{"n_layer": 20, "n_experts": 16, "router_score": "softmax", "normalize_top_k": true, "balance_bias": true, "n_groups": 8, "lr_router": 0.000808, "vocab_size": 8192, "norm_eps": 1e-06, "tie_embeddings": false, "optimizer": "muon_variant", "lr": 0.00126, "beta1": 0.95, "steps": 4841, "dataset": "wikipedia_en"}
Below are experts of layer 8 (counted from 0) of a mixture-of-experts language model. Rows are named router (the router's row for the expert), up (a neuron's input weights, with its number) and show model dimensions 192-287. Each number is 128 + 32 x the weight over its row's rms, rounded and kept within 0 to 255. Numbers have three digits each.
Before each expert's rows: a language model's description of what the expert responds to. This comes from a sample of Wikipedia text that the model never trained on.

# expert 13
Biography career prose. Function words and role nouns in biographies of athletes, politicians and actors, such as member of, footballer, graduated, served.
router:126077093154125116111141162090123147133092075117044118135156145142162167087125114078116136135114200105152149137191088124134148148128080178092135145233137167062111155117173160112130096167114150117186176187185070139140177172138070123171091177155114085099179143137083140151086167099100119094
up0:123138120108109170149184119143077213127101129105102136116169145138087159106118108129097109105123104094163150102139137136152160112107171166151192100135092154126127135141169102127154177108108134122143141132139117148156168156105017107094065109147087069078134088089129163049093098148211120100
up1:144210076082122157175159121126061125125132109163139145174118150134058158127166084085120130153164118110088117149155160072137162100113119088086176135107117182112129127176140108120107076125149140171174080118165127163173052083112169076148089175191171071131144130132175096162151103134128153149
up2:098115112135155138125142116159148180125180142115099130134111082152171076107137154111217146174122106075089157162198158137135099179145119126160153223167117166068096066119151172085205181132117112103198097169128111143064144173113091115108140086145165119080153099098138045125137171108143056124
up3:110155141124121080178138146108144215153128160136062103141130103100122171075085109159106142166163170118127174117162127127139135127113119153100161112135156134098093094099127079100137193097078147117062119087108087110185138148134139140086110118132088083185129170178120142108193122095207167123
up4:099123096108189121127151137131204083122070160082137138144137116186097095103147126101109061143117211053155114092130107071141093123113158171122125066189129107090148129050162173136095109132142167090197134147148087176175175146170104155161088142138181110107164139108093096118129084153074094141
up5:121143216104163116103153163182130137123097161141089089132107182130148126083137145149166097118161125135113134122160143112178081099192160104109107167106079170140069149109138150114093129113096164114125185197121123128069110094078099083071152141157117054187126153232113140065176074113142156132
up6:150071100092141175205041122170085097186106090090136044116121063162092080109135117110163083099113143131177096102144101106143099114103108136101181166165177119112107136091184073106179155155064100143173129139148156097122120100103118140142098125116125104104113133093104142085166164107187127135
up7:102149054139085126109111129133160140139144107193071099159206154112079114146109069123165101144106176109139163060121075109182138135140130082097161153135109111119114124151109084145125166078152165120177084152106109157098098144194135104166128155139132094109094150104118128191128148070154147125
up8:160109099111127156103107135100140099154130125169121093165122109136160130044085093143100138159175171099137134165182145103122115141096122102112168141099139129139081101085135161104131078123068120123113106121192114154148104149152148114149115100151107133156153123136140133094127152131093107102
up9:122127137158106110097167097080129111122113100092187124085113129156163109101111106094135137159175100242079102167120086148108183084138191053146158118140096171090151101124124187118135132130099132133139148083136145136092123160130148085130093163175170088132163147141139181237131139144159092156
up10:143101058171127119054140110099180197109136154153135117120112065192121043165095161116102146126137086136138166131121115152160062159131139127233183105197121153145107115130173121147127094124113122127151100146082179143175100081125114180058117150186130103084143153112113155086107141117117127117
up11:165153108107181100127184075128093158113082112125122128166108104185136127084146101093096135118140065120123091096087143111167139113147107172108137195068178120123151086143188075135161117123144170121132101170127044185127096147177108118127140157084131142134169152148126138112130111076128141170
up12:142115074104141085115137139129081098124122105091164118168150145143085139095175112130101120094129140159129153141155103147125182169130140102119109076129102133158106168132139176088134139154152148102149129125151114113154125128143122199154143104073140100097086129170088134126134159185160123130
up13:126147169142153149093145165098125146115086122133129145087150176148180125148156169129141084147191161131115162104095046092163088125148103112166154155151125120150109140114196124178174084124211129155101135144151106125181110177082133110144096133111134114179081167092111156122118121119148122140
up14:147146118132130108108068188112132090133126118171093128155172130091162152088132135089122151104128154191157181148122116104091145148074174118085122141164150132116075140104166050088140085076097148137138130187153143090203136123148129084137064107155203102195159093153116136175021075094120127108
up15:130107081097069159169118127151148099124136164125085104165174187126138144092116140125181092131184113050130165124116118143184147169114135212100140134127085100085137089084128145089105131122132135118196106098146166169129151143158053172176089123087093130173134080173081144154079151166217102124
up16:170108091102173082135174129137187126148122099131135184095138104125183138111112071090151138165141141069117128148094146185120135180163089157129147118094132122102112141087134177138149088169094180170139143148174109148205138181100139134095138072148128096084075124132143103148113082185117149051
up17:130124117155150147144144143114184181163098121161024149099140086154160144115095122131155171155077195155122124109112100135127134127167138153165082133113174110161104137093161057060141135154085124126071189149139112059113115088089155099190157099182130137093086193069088127102140155110137127087
up18:178100122104130165136120130112110120144119143110080036115094141157149113102142145102066155116093074060156132159186077127119162170118107162183109154159105114098177147143144119048169147146086085112134146098150154118131111168099153115155140091072168146142160151071142131167173141048087161163
up19:146127111172103165113115094144161114157126122082145172152110100160095085079117100191113136113118156128152111129149123143135074173148099106147175112094111108074119195152136205133155130122119106087145139140139171127173151125135099101172180148125097197110166110098109136088110162177073121155
up20:146121111153172121129158107110149188167108096128061118158161238117145135142118099108123147146116158129086125208142132111093159128120151117087127067083076199095117099127152162112115128152097155035168107107135094174219156083142079130172110143146153143148147135135120160104027170068098129093
up21:104087159071146089155115129152110109131078169147109128144091119082157180128091098113074142097084124096083104082205116086130105150135104128156137091230104153111174135138154076125184143154164139161165106093147100144103095102190114087141146137123174099124146109101139156166149178056133103162
up22:156087101097169141084184128123171151105084113136173172146176092114124160157173064091148161103122119124105181121064106124129156092063162116147108211173123138109092120180114142155155132135111166184133092137130124083125109075125116038167120145089150135135116133156125110187158102114128152110
up23:136143141132105111135092238108121130145074109132113188083129066147171118110153127154105108079110153134150062079134100079091111178162123143164166133189151152114099157177155157131142052141047143117175127130108121091107183119166115111122169150107161098121106132096094147118146148113137160104
up24:076172142114159125164126102096113123143089130103141179109143130153171184139162095096128076114141145106134119103125109067132118182130163195096129107159135096113127108109144156130148138059175149165148085140082108122129230131157159093181092126101176066143091110143077098187125160155098155151
up25:137122161139144070122092097167143169098120102086094157165148152136129055068113163106107142094120121133074163145133121114179167121157039126082195096109130139148117122113109116107117124150127158089060175097143071156124104127156088120122119145072139137091148139139143196172197129068125112098
up26:124135144201101067141116171169112158106134113126080151151102164163119154107164163122075119146204186139108115076143218140132144118109174162133191178109153145124089134086182118129113175116112096168056162173099088189151162136148153070114118153103092168142133091233134178148122142214101125158
up27:098088121147139125173192099151162127065104163147074083143143158141136145093137079101115072206137184099137135107191085162145163109216110161155049082119145121171196107123144133111071124097087120117111143171129101152165134166197108116149193137111136124129104129088133196131114169146054094104
up28:126079110129083118107159147092119114097091078141102139161089141147109129099091047123149146105137174130109100119125102169141130122119081111127177107199081153129140090095176099106127053140110130114183096128127109176090159210065063155042049136213105147171135102088109143088198118151151157112
up29:099106182115170148134167175086128134112048040139117053060113134108121097106120131107056143069132122135150154207133125163103095145145146137138144093092185132103176132141093145141133169116117100165162121130145113141175089160117134079153164146119164087113141106097168098123110109100125141146
up30:125123147137092126157146131088087164087187121150119062157134063158137116108206078107086038106128122138147169117096114136142158115157131162174050116144153109103164126179126129132110059053123135122103098117143072112162090160145087175102099152093087100137155190155085160127142154122084136131
up31:153094082123119094130097084119112173140051074155070086186175060134179100105129108138142174084126141108148166141160120141132150127122106115140071093110135162116095172151186132119126092070112135119138197121098084108170139117117102146117114113135090086177177107115135067124102113104159152114
up32:092089061119102154116089200141122161102087109104114137080135106112120107116171087156157124092136163113183166216160128134140167134093088112091130172126152125112180095119111145128149124116136210112114147115073115183185138103094111113151120214110174105117141143105126130113141162129127074133
up33:094160073138196110142119122075129121108155145118095089103121165126172112133165183135201101133150163152097087094158156123161166130152147146134120174138178149066110097088161196125104157150164143134171108178078120113086210116131116102150132109107121144107141087109105080117166139037103103133
up34:120156179161135152149119130078159113121129129113132200117173168153129098129131117072157188120145092168156162099163154120103125114126132113076142166117140182142091141144179122107183080185110119195092078090109072109167098115137152086068092159129152149115132117106138163083113185072125060118
up35:102142102141128108153131109131149108178146157125103145062124157107111098046147118180149124134130131090117079112160112098209162116102128080088157140187114109034094104123169148128115158118115119136124130090119143135172138099100158074120086110150186111114119068140096144088129124114118167111
up36:095116120128135074109155101214114146132094099104093141137127096065159092168141068114164203138193127144123086159131168144123118163142096179122169090080106129099134188176175120142091149207151186076159182111075162101115100149101153125125143165199097132111070135196100150224118093149105136096
up37:063246107097125120195121089057083124108074134164096155067142147145105129124136082135145139146178161115130133150151155094137116072107078126169157087152188194168194106101147093120133110134142113173143210154146076128099090059072134076152125112133101137148159156153118112174166153121094151142
up38:093107122149091115154141176135156119073124112179089135116121173144157107125178130108090080103122193099141163159164141147130119093136150118143127117183067147053143136110108128135157076065133054059139099093160128139125173183111088087170099145172124121108141108094164130189200175122099146155
up39:119116125147142103143127119142130106143114204087117149112139153115211144099156120089146139142140115139145075110130138112141160049127117161081100115156120163138083141129091139127073137146082107150139167128121169140105137176102072117133125096163130165165135141164163130188162048146129159167
up40:091109171128124089102163143149096169098111167085164164163144122111108129127071096053150116133135138117181083138103118103065125074164111114148166096208100085102110115178141147138115095142107138188167085093080049140157094164086146104170152107163114136166159087141078188145142141092086147055
up41:129137132089162123072121121109157193078108056180085133100110107134147132126140077144144142140096155112148179147145094127139024134107085126069113117199117116077093082103128152107189135191158143162114156142180094083141135069161069135099173168131109129131129147150081191129116134111114138166
up42:114138123066090134126099115124141116090082157115147120131149129109116140116078145150073137121119072121097136110117109106138143154113073085142165128106133133110121175117142158059175139122071155193102083099162138084184157123142024168138067132144159121070114152134138181105138118108128106121
up43:129071086144104113176143105102171181156142105153095148073137102123093120121155130044140151161102140099177176154165138106087105120084132177064193110113118144161130161077127171159102154152148129123129133182167078137116140150151061066157136126177085129140149173156096171126109169128162095091
up44:099090138109106111122133087106141119090124106174105096107129166177162147130142092100155161118114094104166199165169154140143114085070138127112131119081103140103103128041098114118075073114060067143155169159164159117171110153095163105137120145157176099109098128083126129144084086099083124108
up45:114107111090026143150118152141155162129100147124091133102132196119196115127136150134119116023124084127146130133169134146170166144125124105078074147111175153050124098127130149134120137145103193096154166153138089085127169177107137092180131148115157107150136105149122069172115102151093128162
up46:107112136123149179169114156172096123122117131167107138117117090095153117151120094152095093111128180130055173105127101105083109133104101088061121112212080141088116150087141150099140132168120160136095132143135109153154104087134111144086137075138188077153127115144128135137157143117117084123
up47:182108123154166169129117109160113157128160141106078119193112153115114111106076083102084146152103093160113112142094106107101222072079091079096103156166143153164133140138164160108185150132147081201139150187200140134177126126095158126100169129180160126141138104127149151102146084142127126099
up48:092145117088104092161151198122127084164109102124109093128158142170151162111074147082146125099065140112148161178133098179065106119164137099093172142161129145083093154106081128150093163206134101138153127054096071178062133175129097086136105160136166190106157153135115096130134126173144070103
up49:086154156159090152128087141165119157118179177117079153137135185198187185133112109110169082145098119076115164124142075138126163177093095133075124152108131173105155156139158155143159144120122161136132137141145114149119145137128182137091085118104139120132146123105112131165078124167143064115
up50:128103200168103093088129149123110079128109181111067125109124080162127085148097146116119122080120145087115121123179101099121090123128118155127108154153084100151118145115167108163169124181101106151105129160168141148090132123163117082115202078171118166219159146108154181138076098136071155104
up51:125128129114123083116099140140141105165111120092088155109085200115135159138120110116119164146160136098124134122144121104177166185105147135101154131105162103099129074111189165116165081083161184115156165153112161120159108147105152145078113140126093125144168146152119130205082169159164129150
up52:091120101110161129143167101146165186140122070130069186130129122144142144134095112116078162151137099107179145151146164080145166114097130120142127134197119120130159163100121053110122109141149155146146129129165116161198067066115085112086064168134108165129117178103109148155065147148117118060
up53:106120190136150136078149092141139200082112075107027095117112142171159183088137122064137151153113156142115117161089091169160105178144128124064148088102124036159135126154173128095199146166061120108172085148129123160100151184073088107128144110103067139147138127141152080184157171152165115111
up54:117155061067148090099165155111176153142087122113133149074122176154151179105115067100107096139136094131117127130138154084133159071161105150140148131100106132108111147134128137129103107111124125137101125165141032111100169119077038067189088155141119157198088132137100129128129128115134124111
up55:122122114166133087100109138138128082163146061172130147173097088054090173136168090123176116173161127191126124126161147109152118107067048144122182071146109095107125147161052113185131061145157128200129159116229113092093135143116127120123061150160136128114078100170165168090106159115105144089
up56:123074165133179131078130121145118214179141155184081113153087160166122169149141136108109165092120145174100163073150134138068095120148207186154083189197075108163150109156162097124133119173077112165073127135152094163161078131148122143150131113130114146125116154103076113122094104116125103084
up57:090131112121107106132166117073066076122097133148131072158163120103139120144157042167132153156095116110152165154148141138085157102155065111113106150119140130088151137105106143149147083132177217145094143122131110136158118129157099117125074095144198114164162119129109140099094130127124107135
up58:063075146091156142112060067119169128148097064067089112194119132118095138114049087074115143147158187135115122130151141121100141138138087133069176160094100147119131087069113123094154103121051147090124120121151090080145158112045062110169146150157122109164159137114146092140099127123169103142
up59:128133087159109068134145133071116130127122156121132173154102140156161121120140145134122153119147113146135101170185126084143135100122124082161141122152087123131132144147129107136143153143128136122138188126168144207101128114171138187096104134137193087119117135130170174131140159111110146126
up60:100192129135168156106150095117160116127125148061081152105163130110107079112153174123101181118126098116109125082145122110060083137165173101145074144169209141108121129148123215163179164164131183103159077106142140119096109087180109145103125158113122134086106112177086133106110104126089148153
up61:104125164096136056106123103130169104132087145177170093180161172108144099117049105122105175136136124170137147155172083102162181099106117104102144111159142109140131107131144195119203074119160101117129120164113157109180085148140110150092141157170136102119141114166119157156093140058136106038
up62:084157110157145072113129103149121155178185095119122170102113105160111135176107149078178112158121148179105102190183087193130152105118123115100155174094153182100143125149171136092138094151113151152152134107189099109074113108117123152138134156115169060100106108147091105162143175147095112093
up63:107139134103109124138117199205147119172130186150158094170128117121123183093115168135098111103088132157152145145125131141123189110094118180121184080202132058149108110111125119144128121154165097079100111227107085105161115123071140066205089137128146129170140068149177131156123110133086093166
up64:168037104131113097130197071038132096102132109138162129124160141156117179117110134109147143084137148102134148134116046112131078115093115145131119167173137159077097091124123144086151080075112121081156075177169130105139131125049116161146093185175160125080147148098169111100100202100090117113
up65:118109168113136133158132097129138076076141094149157135177074158073110110121070108117196137153162130124159124125141084221125132111052122152111125133110173145098154101182169180170153139166170133154160086095158130153095129176127100105084168132176050118094129122121089170197151157147136122105
up66:081166090135143173060096163133186138079128124113168094130179131103146181129143166081088135133116100158107174116120100130151195111081135133138165141107139131123151193129138086136144151131149112093148107132147091148157162089120111150163095134136137075163103152153111138168086178107111133148